{
  "n_layer": 12,
  "d_model": 256,
  "n_experts": 80,
  "experts_per_token": 2,
  "d_expert": 64,
  "d_shared_expert": 128,
  "activation": "swiglu",
  "moe_layers": [0, 1, 2, 3, 4, 5, 6, 7, 8, 9, 10, 11],
  "router_score": "sigmoid",
  "normalize_top_k": true,
  "routed_scale": 1.41,
  "balance_loss": 0.000105,
  "balance_bias": true,
  "init_std_router": 0.00708,
  "lr_router": 0.000766,
  "n_head": 4,
  "n_kv_head": 4,
  "head_dim": 128,
  "vocab_size": 32768,
  "norm": "rmsnorm",
  "norm_place": "pre",
  "norm_eps": 1e-05,
  "positions": "rope",
  "rope_base": 10000.0,
  "rope_fraction": 1.0,
  "qk_norm": true,
  "attn_scale": 0.0884,
  "tie_embeddings": true,
  "parallel_block": false,
  "init": "normal",
  "init_std_qkv": 0.0322,
  "init_std_o": 0.0,
  "init_std_up": 0.0322,
  "init_std_down": 0.0,
  "optimizer": "adamw",
  "lr": 0.00122,
  "beta1": 0.9,
  "beta2": 0.95,
  "weight_decay": 0.0,
  "lr_head": 0.00768,
  "warmup_steps": 233,
  "schedule": "wsd",
  "decay_fraction": 1.0,
  "decay_shape": "linear",
  "final_lr_fraction": 0.05,
  "batch_tokens": 32768,
  "seq_len": 512,
  "doc_mask": true,
  "train_tokens": 296900000,
  "steps": 9061,
  "dataset": "wikipedia_en"
}
Below are experts of layer 9 (counted from 0) of a mixture-of-experts language model. Rows are named router (the router's row for the expert), down (a neuron's output weights, with its number) and show model dimensions 0-255. Each number is 128 + 24 x the weight over its row's rms, rounded and kept within 0 to 255.
Before each expert's rows: "raises" lists some tokens whose logits its average output raises strongly, later layers aside; "comes before" lists some tokens at least twice as common just after its tokens as in all text. This comes from a sample of Wikipedia text that the model never trained on. Tokens count by the router's weight.

# expert 15
raises: " ", ",", " (", " to", "-", "\n"
comes before: ",", " |", ")", " (", "\"", ";"
router [142 112 137  80 170 146 158 114 148 122 145 125 140  97 138 131 177 152 149  80 157 151 154 124 101 119 130 108 108 124  78 103 133 104 156 148 169 125 147 114 100  95 165 135  93 176 113 142 128 124 121 144 153 154 122 126 108 117 167 148 124 134 138 146 134  78  78  89 149 137 119 131 101 154 120 121 133 119 138 161 157 125 100 165 143 157 149 158 164 129  91 131 125 148  98 120 145  91 126 155 109 159 122 138 127 133 124 137 166  79 149  98 148 152 140 109 114 146 115 107 158 112 146 112 163 135 156 153  82 145 110 158 103 122 136  76 103 115 125  86  96 146 120 153  98 163 109 110 151 157 130 156 119 141 158 131 159 165 147 115  55 136 129 100 148 105 168 154 137  49 117  85 160 131 132  96 115 123 135  87 149 151 127 104 111 148  98 128 114 125 138 118 100 140 112 130 123 130 179  96 167 135 127 112 118 148 134 118 153 108 114 105 135 147 134 148 138 133 137 122 120 123 109  92 118  96  92 138 117 138 131  91 159 125 164 208 137 117 147 146 106 113 104 142 147 139 152 151 124 145 151 120 136 118 114 129]
down0 [ 87 122 147 128  98 131  81 123 125 118 168 110  76 163 131 149 125 139 101  70 118 153 135  98 151 120 108 167 151 148  94 171 115 180 107 185 116 105 111  98  91 133 132 150 116  80 125 102 146 125 131  99 150 124 121 126 126  78 105 105 171 143 131  99 143 124 162 125 110 143 168 153 147 120 134 133 130 147 157 154 131 112 143  95 146 110  82 110 140 120 127 155 104 149 115 103  81 113 109 137 124 141 171 138 129 128 117 116 101 126 128 166 135 128  87 132  84 127  95 155 104 111 134 120 118 147  68 143 134 103 175 132 112 132  91 131 142 162 119 137 134 135 180 115 111 134  94 151 138  93 107 136 160 128 153 114  91  98 113 140 138 114 106 113 120 120 133 128 147  81 152 151 145 133  94 116 127 113 132 149 109 141 157 139 141 129 113 161 144  97 151  99  98 136 160 186 158 101 114 119 122 126 141 129 140 174 101 100 148 104 153 101 134 108 148 164 112 145  84 153 128 186 132 137 145 160 149 144 115 125 105 104 138 141 155 141 106 159 126 107 102 131  98 123 138  96 123 119  96 134  90 183 127 133 103  81]
down1 [139  94 122 124  65 114 119 127 135 104 116 150 109 141 117 119 161 153 170  99 135  68 120  94 117 121 113 142 186 101 136 138 138 148 102  79 145  91 126 137  92 155 109 103 124 119 141 112 143  99 143 164 146  92 159 167 165 142 134 164 107 121 114 119 132 127 132 113 153 112 160 123 147 144 150 120 137 124 113  75 134 168 130 126 139  92 120 164  94 131  86 154 140 124  80 106 121 125 128 151 159 161 128 139 113 144 139 116 122 113 127 147 148  90 135 127 108 142 138 112 141 140 104 115 167 105 130 120 185 149 116 140  79 131 104 118  93 147 126 149  70 112 115 136 154 153 114 142 112 123 119 120  75 163 131 137 124 124  92 143 158 121 147 139 103 152 104 194 141 153 123 136 162  99 148 134 138 148 144 137 130 118 140 121 172 175 109 152 141 111 151 122  83 102 129 140 124 121  97  90 132 135 115 151 165 137  55 154 151  83 157 141 100 127 118  68 129 137 137 133  75 142 149 109 131  72 107 128 134 120 100 134 143 127 147 108 128 136 124 161 147 128 126 108 154 111 118 136 130 128 152  83 127 101  95 171]
down2 [113 122 116 145 128 146  97 108 139 143  93 154  59 125 120 157 128 142 129 109 137 148 127 108 180 154 106 150 124 121 151 139 135 151 107  96 112  80 130 112 154 134 114  85 191 157 100 179 105 153 128 148 143 155 106 141 164 106 125  97 127 193 130 134 128 159 170 141 150 138 117 105 147 141 120 142 190  78 132 127 147 110 119 171 129 117 137 149 139 135 136 135 144 157 149 132 119 165 121 127 120 123 154 143 135 120 155 140 140  78 150  80 153 162 143 129 127 103  96 135 157 142 131  80 122 135 117 138  97 150 151 145 116 135 125  88 107 165 142 106 105 154 118 108 106 120 121 107 120 147 135 153 135 167 107 155 101 130 144  75 129 171 102 127 113 104 105 112 122  61 119 139 113 161 129  99 126 131 126 143 123 114  99  93 115 139  88 156 131 142 117 105 113 130 110 144 120 137 101 103 142 105 105 100 142 128 109 199  99 128 125 127  89  80  88 110 119 141 144  83 112 105 144  94 138 147 154 152 185 129 155 124 171 152 131 155  87 156 113 140 139 135 126 142 106 104 110 161 133 143 148 129 161 144 118 137]
down3 [101 167  52 101 145 123 132 130 146 136 118  95 110  86  79 107 111 153  84 109 127 142 112  95 160 110  98 119 137 133 141 139 157 116  76  91 198  95 152 131 111 169 120 137 148  94  97 155 119  82 159 130 141 148 129 108 140 135  74 132  73 141 138 121 153 140 111 107 131 147 139 133 116 147 132 115 116 142  81 111 141  93 126 148 154 129 117 122 112 121  93 142 141 133 124 105 135 135  97 123 112 103 137 116 124 174 145 125 130 125 165 143 151 105 165 158 102 144  78 143 115  76  86 146 132 130 120 119 103 131 108 169 105 144 138 106 132 109 133 120 125 166 125 131 177 123 120 106 159 142 135 117 175 141 110 127 110 102 175 152 149 144  97  99 119 102 110 123 162 100 138  84 131 111 137 163 143 119 148 172 143 119 106 155 105 133 124 103 146 171 136 138 148 146 138 158 117 126 171 111 169 125 117 147 157 132 129 130  86 107 116 153 121 109 126 105 130 124 112 103 144 117 131 171 132 131 149 158 115 118 107 155 166 157 127 155 107  89  79 169 133 124 137 127 123 131 115 121  87 113  64 112 137  98 138 157]
down4 [ 94 111 137 127 164  94 132 125 140 191 124 133  90 105 104 105  93 120 127 153 124 144 122 104 119 124 120 138 119 133 190 104 149 114 130 133 129  96  90 138  97 146 135 109 142 114 150 126 153  84 130 108 118 112 117 144 129  97 108 191 114  92  72 136 149 125 128 109  87 121 141 103  88 121 146 107 152 130  99 168 128 126 122 129 144 137 135 121 120 150 135 108 150 124 142 153 158 146 138 111  99 125  98 143 120 158 127 117  88  76 108 127 123 108 124 107 147 154 117 146 140 141 119 102 108  99 145 115  98  86 114 106 127  93 117 132 124 124 139 171 145 114 126 163 152  90 119  99  79 107  95 119 110 114 149 124 116 153 152 146 104 167 155 140 163 153 109 152 123 133  97 179 122 133 137 153 130 189 109 116 150 148 132 118 103  80 161 102 163 150 126 144 124  88 114 149 128 155 114 112 122 126 102 134 132 122  94 142 168 111 158 147 129 118 105 143 138 114  89  95 169 200 146 163  79 104 148 120 130 129 112 124 111 125 121 141  66 116 128 139  96  58 119 119 149 135 127 128 180 103 128 115 133  80 145 157]
down5 [175 143 131 160 100 149 149 133 130 130 122 102  70 102 142  95 101 155 111 183 101 136 166 115  96 122 128 119 127 128 121  98 110 164 137 101  93 159 135 126  96  85 144 113 140  88 109 132 159 134  90 112 154 141 107 108 143 112 105 126 132 104 150 113 153 162 111 106 124 133 141 128 146 158 137 152 148 126  79  96 152 130 179 163 149 156 125  97 188 133 124 133 129  96 114 133 147 166 152  94  91  87 133 134 119 122 102 141 167 168 157 116 136 118 136 153 159 166 146  64 105 115 132 125 139 150 130  80 130 104 133 161 115 119 129 115 143 141 116 131 163 124 113  96 158 116 119 155 152 172 130 160  87 141 172 148 150 132  81 110 167 144 162 113 119 128 120 119 149 153 112 156  84 103 157 120 169 118  88 120 143 150 117 171 149 131 145 123 147 149 138 111 152 101 132 153 141 138 104  79 127  93 117 119 124 113 106 134 152 149 183 105 132  99 156 108 126 125 164 162 131 147 141 143 107 165 120 106 142 127 121 122  98 126 138 118 137 130 119 118 113 137 145 139 116 156 140 117 150 178 109 110 130  92  89 180]
down6 [128 148 175 182 114  85 168 105 124  95 110 149 103 146 123 108 156  74 194 116 112 140 123 101 167 143 144 132 131 114 146  87 132  97 133 123  89 129  94 148 116 126  90 115 139 155 195 115 139 123  97 132 121 114 135 143 146  99 136 138 156 121 110 136 122 114 167 102 113 173 100 120 157 107 126 130 145 100 108 104 126 156 160 162 139 138  98 167 132 140 164 107 160 110 122 109 110 158 125 101 120 161 117 136 158 147 144 106 111 161 108 108  99 134 119 106 115 126 163 137 126 148 122 123 135 116 157 130 131 157 105  86  97  90 124  78  81 124 143 140 118 164 115  95 144 133 132 128 100 131  96 181 113  78 113 124 128 151 128 148 131 125 136 145 167 122 151 153 151 151 145  96 140 124  83 164 126 155 102 135 122 146 140 179 131 117 151  88 122 135 126 119 148 134 151  87 118 159  96 159 101 155 144 134 137  74 117 147 139 107  96 128 135 141 150 148 122 168 126 164 120 124 127 131 158 131 113  91 130  91 134 137 112 158 101 101 132 163 163 143 123  92 147 101 149  92 155 115 155 154 127 157 169 131 172 104]
down7 [138 117 146 137  91 107 116 107 157 127 169 139 139 154 151 182 125 144 107 120 139 184 172 148 155 106 135  94 111 129 161 129 105 143 111  96 115 136 144 168 112 106 105 126 143 121 168 156 150 141 102  57 113 143  92  70 169 164 104 171 157 126 115  79 127 166 126 134 178 125 152  90  94  68  90 144 150 147 125  85 104 107 116 113  98 109 118 108 125 120 138 122 119 163 137 129 130 122 158  87 137  63 141 146 114  99 140 163 143 153 109 103 144  91 113 133 132 129 138 156 115 139  97 141 148 158 159 113 137  88 145 105 120 158  92 128  88 149 127 163  97 146  81 137 103  79 124 131 134 166 107 145 120 137 163 159 129 105 111 125 139 180 124 149 109 140  82 127 122 129 165 150 112 103 119 136 117 148 147 130 154 139 105 117 140 124 107 137 133 159 134 131 113 121 108 151 128 156 114 159 150 124 140 128 141 110  96 158 145 126 131 109 136 106 127  94 134 138 121 127 130 133  91 147  94 157 129 154 127 146 107 140  94 144 116 135 120  93 126 141 100 149 139 119 128 132 130  97 127 160 120  78 174  82 123 131]

# expert 27
raises: ",", " (", "il", " |", "go", " |\n"
comes before: ",", " (", "\n", " =\n\n", "k", " de"
router [142 119 138  73 153 154 130  98 108 164 144 130 134 128 171 123 166 155 144 100 143 132 136 137  96 133 111 111 125 145  84 103 125 125 160 130 186 137 142 128  91  62 157 118 109 149 112 125 120  96  81 112 139 131 119  98  85 123 190 134 139 123 123 112 116  84  87 113 123 156 104 103 116 130  93 133 150 132 191 130 158 125 117 150 108 159 137 132 127 122 133 116 138 124 146 122 133  70 112 109  99 143 120 131 140 106 112 116 171 109 156  86 145 149 122 110 105 129 116 105 126 128 144 162 133 103 157 155  97 133  99 129 105 135 136  74 122 119 149  96 118 148 157 128  91 167 105 135 153 146 144 118 127 123 165 152 148 138 123 133 108 165 129  85 163  96 160 152 112  76  94  94 164 130 107 108 116 110 123  73 150 131 103  98 102 138  94 137  83 109 123 124 119  84 115 123 134 144 169 118 144 136 167 109 146 143 128 151 143 114 104 157 123 127 143 120 130 135 160 163 125 134  95 119 116 107  94 176 139 132 101 125 153 150 162 179 147 100 136 122 138 118  99 105 121 118 189 131 115 145 160 115 171 125 110 116]
down0 [ 64 161 122  87 109  83 128 140 122 133 174 154 151 133 115 140 136 158 127 109 143  93  71 110 119 159 157 128 136 145 126 119 150 115  97 137  89 105 160 123 129  76 116 136 125 130  68 113  90 152 110 147  55 133 136 116 124 104 120  85 152 125 128 104 138  99 140 101 128  99 135 143 109 120 106 141 117 125 121 152  68  76 163 167 146 140 120 118  78 109 121  78  93 154 101 133 116 153 124 134 121 129 131 150 103 186 157 135 143  99 126  97 136 117 100 114 151 121 114 128 155 148  74 148 145 121 131 154 108 137 120 141 105 172  88 173 118 148  87 122 170 164 108 132 124 131 125 133 120 142 111 130 127 122 112  87 136 154 116 148 117 170 128 138 126 149 123 109 124  81 145 136 128 107  87 150 127 117 131 122 113  87 157  96 152 122 123 154 135 168 137 110 122 142 115  85 135  98 131 122 130 151 139  94 137 134 123 131 124 115 123  95 205 201 151 126 130 105 174 141 158 158 137 106 130 108 133 109 129 146 122 156 143 121 120 135 125 139 111 140 104 122 136 139 117 118 163 139 119 142 102 102 121 137 157 100]
down1 [135 138 101 124 148 124 110 101 137 118 121 112 152 150 167 159 116 141 100 123 115 121 132  72 124 137 118 135 164 124 172  86 120 110 136 137 129 129 161 138 181  95 146 153 140 180 118  95 113  99 129 114  95 104 137 108 103 122 116 113 170 134  88 139 143 104 150 106 120 134 118 134 116 115 140 126  98 115 168 176 105 120 150 146 128 138 117  84 114 146 120  98 155 115 104 138 119 153 112 146 134 135 132  87 112 141 139  84 106 135 141 179 104 125  88 105 134 164 111  97 126 107 114 131 130 111 122 101 159 130 141 108 102 118  94  95 140 125 144  96 121  91 151 132 117 122 137  91 112 133 175 155 132 111 116 148 157 122 102 147 113 174 130  96 113 118 168 140 157 122 141  96 132 176 136  97 132 139 128  93 101 169 150  98 137 147 109 115 136 141 152 151 164 146 113 134 112 133 127  95 161 146 143 121 119  60 122 164  83  68 169 146 150 187 126 119 114 124 123 116 128 174 112 165 144 128 135 135 175  69 127 159 154 156 163 131 137 112 161  75 198 135 137 115 128 154 119 142 133 140 106 156 136 129 132 105]
down2 [ 94 128 133 108 105 148 118 143 138 164 160 163 137  82 151 146 128 140 105 132 126 116 132 118 117 158 130 142 147 182 117 147 109 157 101 116 104 128 148 130 161 114 180 113 153 158 120  92 109 102 103 122 144 119 149 178 143 115 162  99 139 111 110 124 136 127 121 123 158  71  99 134 121 113 143 119 110 163 151 148 148 189 136  85 104 110 130 110 139 189 152 112 123 137 126 137 114 116  87 119 142 127 135 161 129 169 183 118 148  98 106 149 121 139 128 137 114 138 133  85 161 153 123 132 113 125 103 159 158 149 153 132 112 110 111 103  96 118 136 110 115 120 122 132  82 150 162 131 145 106 152 132 148 119 118 154 124 140 105 141 142  70 137 127 146 102 125 127 115 117 137 111 153 181 132 137 126 120 157 124 152 149 108 127  74 157  99 158 132 159 120 106 131 128 102 124 134  72 118  85 119 159 174 161 101  92 153 102  95 150  83 104 162 174 114 146 104  95 146 119 149 148 150 162 160 110 144 134 138 153 127 178 136 127 135 138 126  92 119  77 118 170 115 163 158 125 139  85 145  83 142 135 168 143 106 118]
down3 [127 125 142 129 130 140 144  92 128 148 134 121 153 124 159 137 113 154 122 136 122 119 128 146 112  94  74 150  90 125 123  98 112 154  50 105 124 151 104 113  96 147  74 108  94 134 106 148 156 116 125 142 141 133 159 154 159 128 105 128 130 153 166 142 115 150 114 136 154  89 139 142 119 131 113 121 115 143  89 134 189 109 108 123 111 133 112 129  93 134 161  92 161 127 107 113 132 135 114 140 174 100 114 175 124 156 130 135 111 148 152  86 130 129 154 191 102 118 138 160 112 139 134 116 130  82  97 122  98  87 132 179 111  88 163 141  83 128 129 149  84 129 120 125 118 182 130 132 126  91 120 114 109 149 152 169 133 132 135 100 125 131  99 160 144 139 136 102 184 133 119 133 133 139 158 138 142 145 145 148 141 150 129 120 103 127 162 116 116 122 141  78 143  84 155 111 152 110 129 150 170 160 113 138 109 128 131 138 139 145 116 111 137 113 161 162 152 108 148 123 121  67 104  86 172 161  90 121  74 101  77 134 117 117 121 136 121 167 110 149 121  63 136 132 136 140 106 152 121  91 119 116 115 151 113 134]
down4 [ 99 172 106 122 104 120 186 136 177 134 164  99 111 143 157 149 148 168  85 125 122 101 147 125  76 130 153 117 122 103 118 100 161 123 123 140 122 132 156 155 131 104 124 121 122 159 144 163 135 117 152 145 129 126 174 108 134 132 132 125 165 107 120 149 108 122  87 125 130 155 174 103 136 103 106 119 118 148 118 148 133 103 160 165 173  96 124 101 109 134 173 151 128 162 123 153 115 129 109 169 135 129 108 153 121 167 115 153 133  94 179 165 129 141  91 133 155 115 108 125 109 114 132 150 157 162 177  84 142 122 153 144 153 112 127 144 109 152 129 146 162 151 100 122 111 145 162 181 105 159 147 146  99 127 113 110 171 177 102 122 128  99 133 105 112 128 153 175 107 143 112 146 125 131  96 128 167 133 155 133 127 129 126 112 149 158 115 147 123 116 102 170 135 132  85 119 122 129 180 108 106 113 148 179  97 126  97 152 149 130 168 160 165 174 164 143 112 129 132 138 131 168 127 131 132 104 135  68 112 176 116 143 124 139 130 105 127 111 153 151 146  97 133 107 148 129 163 120 157  82 143 127  97 142 137 124]
down5 [ 83 124 129 147 129 128 169 103 117 139  90 133 166 179 113 148 135 166 105 111 156 132 126 140 170 142 168 104 161 137 105  92 121 106 151 115 161 143 149 153 127 112 152 101  98 105 129 101 136 106 145 144 155 171 138  84 142 133 118  97 118 120 137 109 150 135 128 143 145 117 132 120  96 141 118  97 114 145 166 113 118 143 152 110 126 124 152 110  98 124 198 165 130 119 154 147 122 120 132 162 134 130 156 150 118 129 129  95 160 134  86 131 199 115  82 107  98 117 122 137 169 130 167 141 132 142 128 137 152 118 165 118 124 131 148 105 112  98  86 138 108 154 138 132 132 139 161 116 112 129 178 122 118 136 149 147  83 143 135 137 108 129 123 163 164 115 155 109 101  95 110 126 103 117 134 136 157 182 116 129 140 142 107  94 106 123 105 189 107  93 120 130 151 141  96  72  88 127 175 120 135 112  75 134  94 122 148 121 114 156 138  89 120 128 130 140 148 130 167 124 160  66 153 137 156 118  72 167 115 137 144 112 118 130  85 119 157 131 135 161 148 138 121 143 122 127 138 125 146 155 121 110 185 164 142 129]
down6 [115 169 155 144 112  98 124 163 109 162 163 129 101 128 154 112 133 100 149 102 131 161 127 119 135 139 153 134 124 129 142 142 145 193 136 145 114  89 140 176 163 126 139 146 120  68 153 120 167 146 128 143 117 139 127 167 168 144 146 160 152 120  91 155 140 114 110  59 138  98 117 143 158 138 136 148 139 117 136 138  86 120 145 148 119 147 100 116 142 132 128 142 129 121 133 130 164 113 123 139 108 154 152 119 133 125 127 121 142  92 125 159 139 128 149  94 120 135 128 127 132 123 133 162 128 130 134 131 138 156  97 116  57 120 154  88  95 183 104 138 190 100 140 101  63 120 122 117  48 120 111 189 127 129 162 165 120 127 135 161 115 111 135 131 142 146 162  99 106 137 109 131  62 120  89 142 162 110 131  94 101 117 156 118 155 127 113 119 121 113  86 129 127 125 131 158 142 138 103 133 124 111 124 126 182 138 122  99 136 127 137 151 147 130 104 137 107 108 117 158 123 140 101 159 127 122 150 124  94 136 118 139  85 161 170 153  94  78 123 124 106 180 147 136 112 137 124 132 114 133 141 180 115 128 104 108]
down7 [122 174 123 123 133 139 174 135 133 144 176 137 125 142 115 126 102 162  91 124 142 176 114 121  74 115 156 148 135 142 140 125 125 141 136 155 123 162 121 119 128 147 102 165 118 135 109 164 117 117 129  99 144 120 150 137  88 114 120 177  80 183 161 149 149 106 115 135 122 141 123 125 147 144 176  89 118 163  86 157  87 106 109 140 111 105 135 120 127 149 108 152 126 126 138 142 138 134 141 151 115 149 138 134 137 141  79 147 139 119 141 146 144 151 144 138 142  97 114 128 117 121 124 113 111 114  83 139 135 148 145  90 160  78 144 138 115 136 172  92 119 140 128  88 119 157 143 149 159 145 137 139 123 165 109 125 129 164 118 167 109 147 112 114 126 132 109 122  75 158 158 154 138 152  99 151 108 107  88 171 161 115 155 149 131 159 137 112 160 181 189 136 134 147 139 159 139 133 188 132  98 154 116 141 100 123 147  82 177 123 150 101 119 136 155 169 136  96 150 126 171 121 156 100 120 159 123 152  54 123 113 156 110  99  90 130 124 170 128 133 144 167 147 148 116 114 127 110 110 118 126 119 102 135 169 133]

# expert 36
raises: " and", ",", "'s", " in", " outside", " not"
comes before: ",", "'s", " was", ".", " and", ".\n\n"
router [138 119 144  60 156 133 156 111 109 139 103 123 143  89 149 141 150 126 150  83 148 145 152 112 117 126 112  92 136 137 110 105 130 120 176 168 157 139 162 122 117  63 171 145 108 168 106 111 117  76 108 149 151 168 119 109 101  98 163 144 131 109 126 146  83 113 107  98 156 134 110  70  89 146 116 127 124 124 145 152 171 164 105 156 158 161 131 163 111 152 150 135 131 126 156 137 130  96 119 112 104 147 139 154 163 138 111 133 153 109 144 131 146 134 141 142 111 105 124 143 126 111 159 111 150 125 138 162 111 146 127 148  95 104 131  86  86 108 156 122 112 153 149  81  81 200 105 107 166 147 131 173 143 150 129 120 128 188 140 147  93 127 153 119 154 133 134 114 123  86 115 122 170 144 103  88 136 106 108 104 142 135 113  97 105 127  90 158 104 108 138 161 100 141 131 116 148 130 140 124 152 136 166 113 145 130 150 131 144 121  98 120 124 134 150 152 142 109 145 157 110 136 132 127 115  89 106 161 126 134 125 106 139 154 156 150 153 121 149 181 106 130  94 104 130 146 161 112 126 157 154 127 161 161 112 135]
down3 [107 175 143 121  96  90 147 119 166 133 133 127 153 158 130 167 139 156 110 131 134 128 145 139 134 136 123  92 129  94 159 100 113  93 110 114 137 144 143 137 164 190 204 126 165  96 127 113 166 147 128 107 135 132 159 126 141 106 161 140 113 142 111 122 148 137  74 110 118 108  68 121 109 164 144 139 130 123 132 133 163 102 139 120 159 128 129 113 131 124 138 132 124 128 132 177  57  97  94 168 145 120 146  97 146 127 131  91 145  82 133 117 144 102 134 140  97  91 154  93 147 106 164 121  97 129 128 124 164 129 131 163 165 129 123 119  91 176 123 134 135 131 137 145 107 119 115  94 178 165 111 117  99 142 124  91  70 122 117 132 108 126 155 103 139 140 139 145 113 107 116 122 116 144 116 112 119 123 114 174 138  94 112  95 123 156  77 149 168 155 110 175 107 129 111 142 132 100 141 142 135 116 170 117 164 139 150 117  88 145 125 139 109 127 123  78 106 151 132 152 169 115 152 103 129 143 125 133 127 120 114 113 113 146 164 103 138 129 109 119 131 119 172 115 124 156  68  67 135 113 123  97 155 120 129 134]
down4 [ 85 133 102 144 148 153 135 115 148 148 139 150  80 106 136 125 164 135 168 130 144 146 150 129 122 111  76 142 105 132 131 116 110 153  96  86 133 123 117 153 142 105 119 110 112 120 120 136  79 108 125 142 138  96 114  73 129  71 134 145  97 144 137 138 135 114 147 119 113  71 109 181 117 136  98 172 152  98 120 100 138 111 103 151 146 148 141 144 145  98 107 144 142 137 107 161 124 128 121  95 131 140 133 129 131 121 151 101 122 153 150  83  80 187 143 116 130 111 147 102 125 142 122 131  83 174 108 129 116 149  91 159  94 123 170 168 136 135 125 138 129 145 103 124 144 135 100 114 119 122 143 119 111 152 139 152 108 119 141  76 121 148 139 114 164  94 127 112 182  99 151 179 118 128 169 113 110 155 123 144 127 167 125 145 124 123 137  94 143 152 122 116 134 148  91 169 134 160 152 103 133  91 107  97  65 151 110 139 113 129 111 136 104 119 124  89 174 150 137 146 117 159  92 147 103 133 115 176 110  76 112 142 135 129 110 122 153  88  98 127 116  70 136 133 151 166 105 134 141 143 163 131  81 107 119 149]
down5 [148 130  99 146 123 156 166 147 124 119 121 145 136 126 158 129 142 105 141 128  86 171 184 128 143  81  97 108 140 128  98 111 141 137 143 143 105 131 129 188 148 130 167 146 143 144 140 130 107 116 121 117 156 127  95 150 125 108 134  79 116 149 134 180 132 120 150 115  92  95 145 163 127 151 124 120  60  98 122 125 122 119 135 123 118 144 157  89 148 144  87 123 140  89 138 107 100 113  93 203 132 144 138 133 149 110 144 119 107 152 133  96 120 124 152 125 117 142 171 163 124  95 129 161 129  99 125 132 121  88 107 119 148 157 139 163 137 123 148 164 102 148  79 149 134 155 124 156  99 111  87 145 148 129 181 149 127 134 134 132 114 137 143 110  95 129 129 133 164 158 112 149 147 147 161 106 148 139 161 141 110 150  91  94 146 117 121 102 154 130 134  88 149 175 129 110 154 158 132  84 128 135 130  88 124 153 103 145 170 139 127 107  78 113 122 127 132 132 209  87 103 125 149 174 126  99 123 142 147 105 137 136 115  81 116 136 164 108 111 136 129 107 128 113 124 147  92 133 169 160 157 139 148 156 113 112]
down6 [156 158 111 139 107 108  80 130 121 125 117 143 165 153  99 130 118 144 117  72 159  93 143  99 132 109 115 118 147 138 112 153 159 103 124  98 134 150 139 120 171 122 169 136 110 134  99 134 137 174 169 128 157 144 145  91 125 153 169  58 115 150 120 127 124 124  99 108 131 152 128 129 141  87 174 153 156 120 172 101 150 150 112 127 132 130 143 133 128 152 131 120 117 120 119 127 123 102 123 134 126 155  96 122 161  94 100 125 163 167 140 118 158 139 148 126 117 119 139 119 121  90 139 140 140 149 137 165 142 164 118 143  93 142 112 136 130 118 116 102  99 174 177 133 123 152 133 122 139 175 137 161 177 139 149 130  98 120 124  98 174 131 131 157  91  94 125  92 145 140 157  89 128 135 108 108 114  94 113 185 158 180 106 120 159 168  94 109 116 109 119 102 114 141 111 104 132 144 129  87 135 112 144 114 116 112 163 138  99 138  87  94 127 130 118  96 135 118 145 142  99 108 116 116 130 108 109 134 142  65 106 155 139 132 148  99 139 129  90 166 133  85 161 162 133 151 148 188 138 193 113 130 128 142 105 132]
down7 [ 69 145 111  59 139 121 168 137 134 127 117 116 124 136 134 140 146 127 121 154 120 155 124 141 177 136 117  72 117 162 113 124 112 146 122 136 116  64 129 139 150 145  94  73 139 117 128 117 122 105 143 131 119 136 140 162 131  99 117 119 106 128 138 151 143 163 177 168  89 115 153 101 112 127 133 118  99 120 118 112 167 140 109 131 151  98 143 139 161 136 116 150 162 121 137 109 148 142 125 148 141 141 143 137 172 137 119 152 121 140 159 129 160 135 112 129 126 115 135 143 185 177 103 111 109 102 113 166 145 141 163 166  55 127 151 104 125 147 137 109 128 150 124 141 142 131  82 142 105 125 112 115  94 105 128 184  99  98 160 104 128 145 146 128 160 151 115 111 114  76  92 117 114 122 102  86 119 132 122 126 116 114 126 134 101 164  92 120 172 150 155 152 107  93 138  82 129 126 115 123 112 107 148 122 136  76 171 139 136 113 123 126 130  81 120 135 107  88 126 102  96  98  85 141 128 115 108 122  98 156 156 138  94 148 139 157 128 110 127 147 135 100  81 167  76 106 120  82 106 131 159 128 131 128 168 136]
down8 [161 130  86 177 127 130 136 169 155 146 142 127  98 155 122  98 127 139 124 146 167 152 115 135 125 158 114 144  91  93 132 100 158 144 108 145 193 125 142 149 165 117 110 167 137 171 107 106 154 121 117 109 169  77 136  90  92 130 112 115 114  86 123 103 120  72 102 103 172 162 126 175 182 176 151 160 143 144 124 162 107  95 135 100 135 146 137 125 115 120 129 115  95 112 122 139 112 145 140 125 111 113 100 127  93 145  92 117 160 131 119 137 115 104 107 112 158 153 133 103  81 120 118 150 127 151 110 107 102 119  97 150 114 129 121 129 198 144 139 155 159  91  89 122 156 114 181 136 105 118 137 117 109 146 118 139 166 135 112 167 152 163  85 160 100 105 130 127 130 160 127 125  74 143 175 136 139 113 154 139 144 147 133  93 144  89 105 114 109 118  85 116 135 139 147 169 130 128 173 152 161 114 126 143 111 141 131 104 152 169 110 146 123 121 163  95 128 130 177 110 100 120 140 108 134 119 136 114 135 133  90 161 130 131 119 107 130 126 137 174 116 134 135 150 124 107 124 146 119 119 159 110 108 122 150 120]
down9 [ 90 101 100 156 147 125 125 119  94 145 101 118 153 121 177 145 115 123 144 144 138 127 157  83 111 108 130 135 130 129 114 104 150 113 170 141 167 169 134  94 116  75 130 140 116 159  56 120 134 105 141 139 139 135 148 105 111 111 126 124 130 142 147  98 132  95 142 144 133 140 124 105 155 157 162 148 120 128 146 147 144 129 118 146 189 151 100 104 137 134 148 155 156  94 150 144 120  89  94  91 131 141 184 140 157  92 137 147 165 157 160 153 124 130  99 146 185 130 143 136 139  90 110 120 108 111  93 129 144 133  93 130  86 120 161 144 112 127 166 128 115  96 141 133 186 153 178  99 131 132 118 116 156 151 159 163 124 145 149 113 157 128 121 163  99 105 140 108 146 116 144  88 132 128  87 136 120 126 123  73 119 132 129 146 128  95  92 123 176 110 128 125 118 179 146  89 181 120 138 119 130 152 151 141 147 152 129 115 130 164  92 142  99  85 116  86 133 100 161 153 176 134 162 101 150 135 154 122 146 132  79 140 124 160 133 125 136 170 149 130 128  92 133 113 121 141 143 149 140 153 114 123 140 136 159 121]
down10 [133 149 143 153  99  95 109 124 101 150 103 142 128 117 129 114  68  84 126 170 149 154 126 175 140 160 134 152 119 136  91 138 156 129 145 143 136 112 107 157 133 162 111 138 150 151 124 100  99 138 100 144 110 173 140 134 141 137 126  88  87 116 120 114 139 168 167 137  96 117 122 101 139 145 140 117 120 133 149 128 104 152 135 132 126 142 166 145 133 159 171 147 131 131 137 159 131 157 115 162 160 166 157  98 148  88 133  81 109 174 149  87 167 121 133 115 125 149 125 112 155 110 130 117 124 117 119 177 135 108 120 168 175 145 126 127  98  95  77 133 135 125 117 128 141 122 193 125 119 103 156 125 101 152 138 122 149 157 126 151 135 121 130 147 154 127 136  98  93 138 144 145 125 141 129 122  83 151 119 121 113 130 109  73 147 118  75 177 119 134 138 154 161 149 118 149  98 113 109 164 130 137 123 106 122 123 127 101 128 100  96 125 120 145 144  87 146 102  82 191 131 111 108 145 119 102 139 150 128 131 111 126 113 154 166 100 148 113 116  85 137 117 118  88 103 118 109 116  59 100 155 134 163 185  94 101]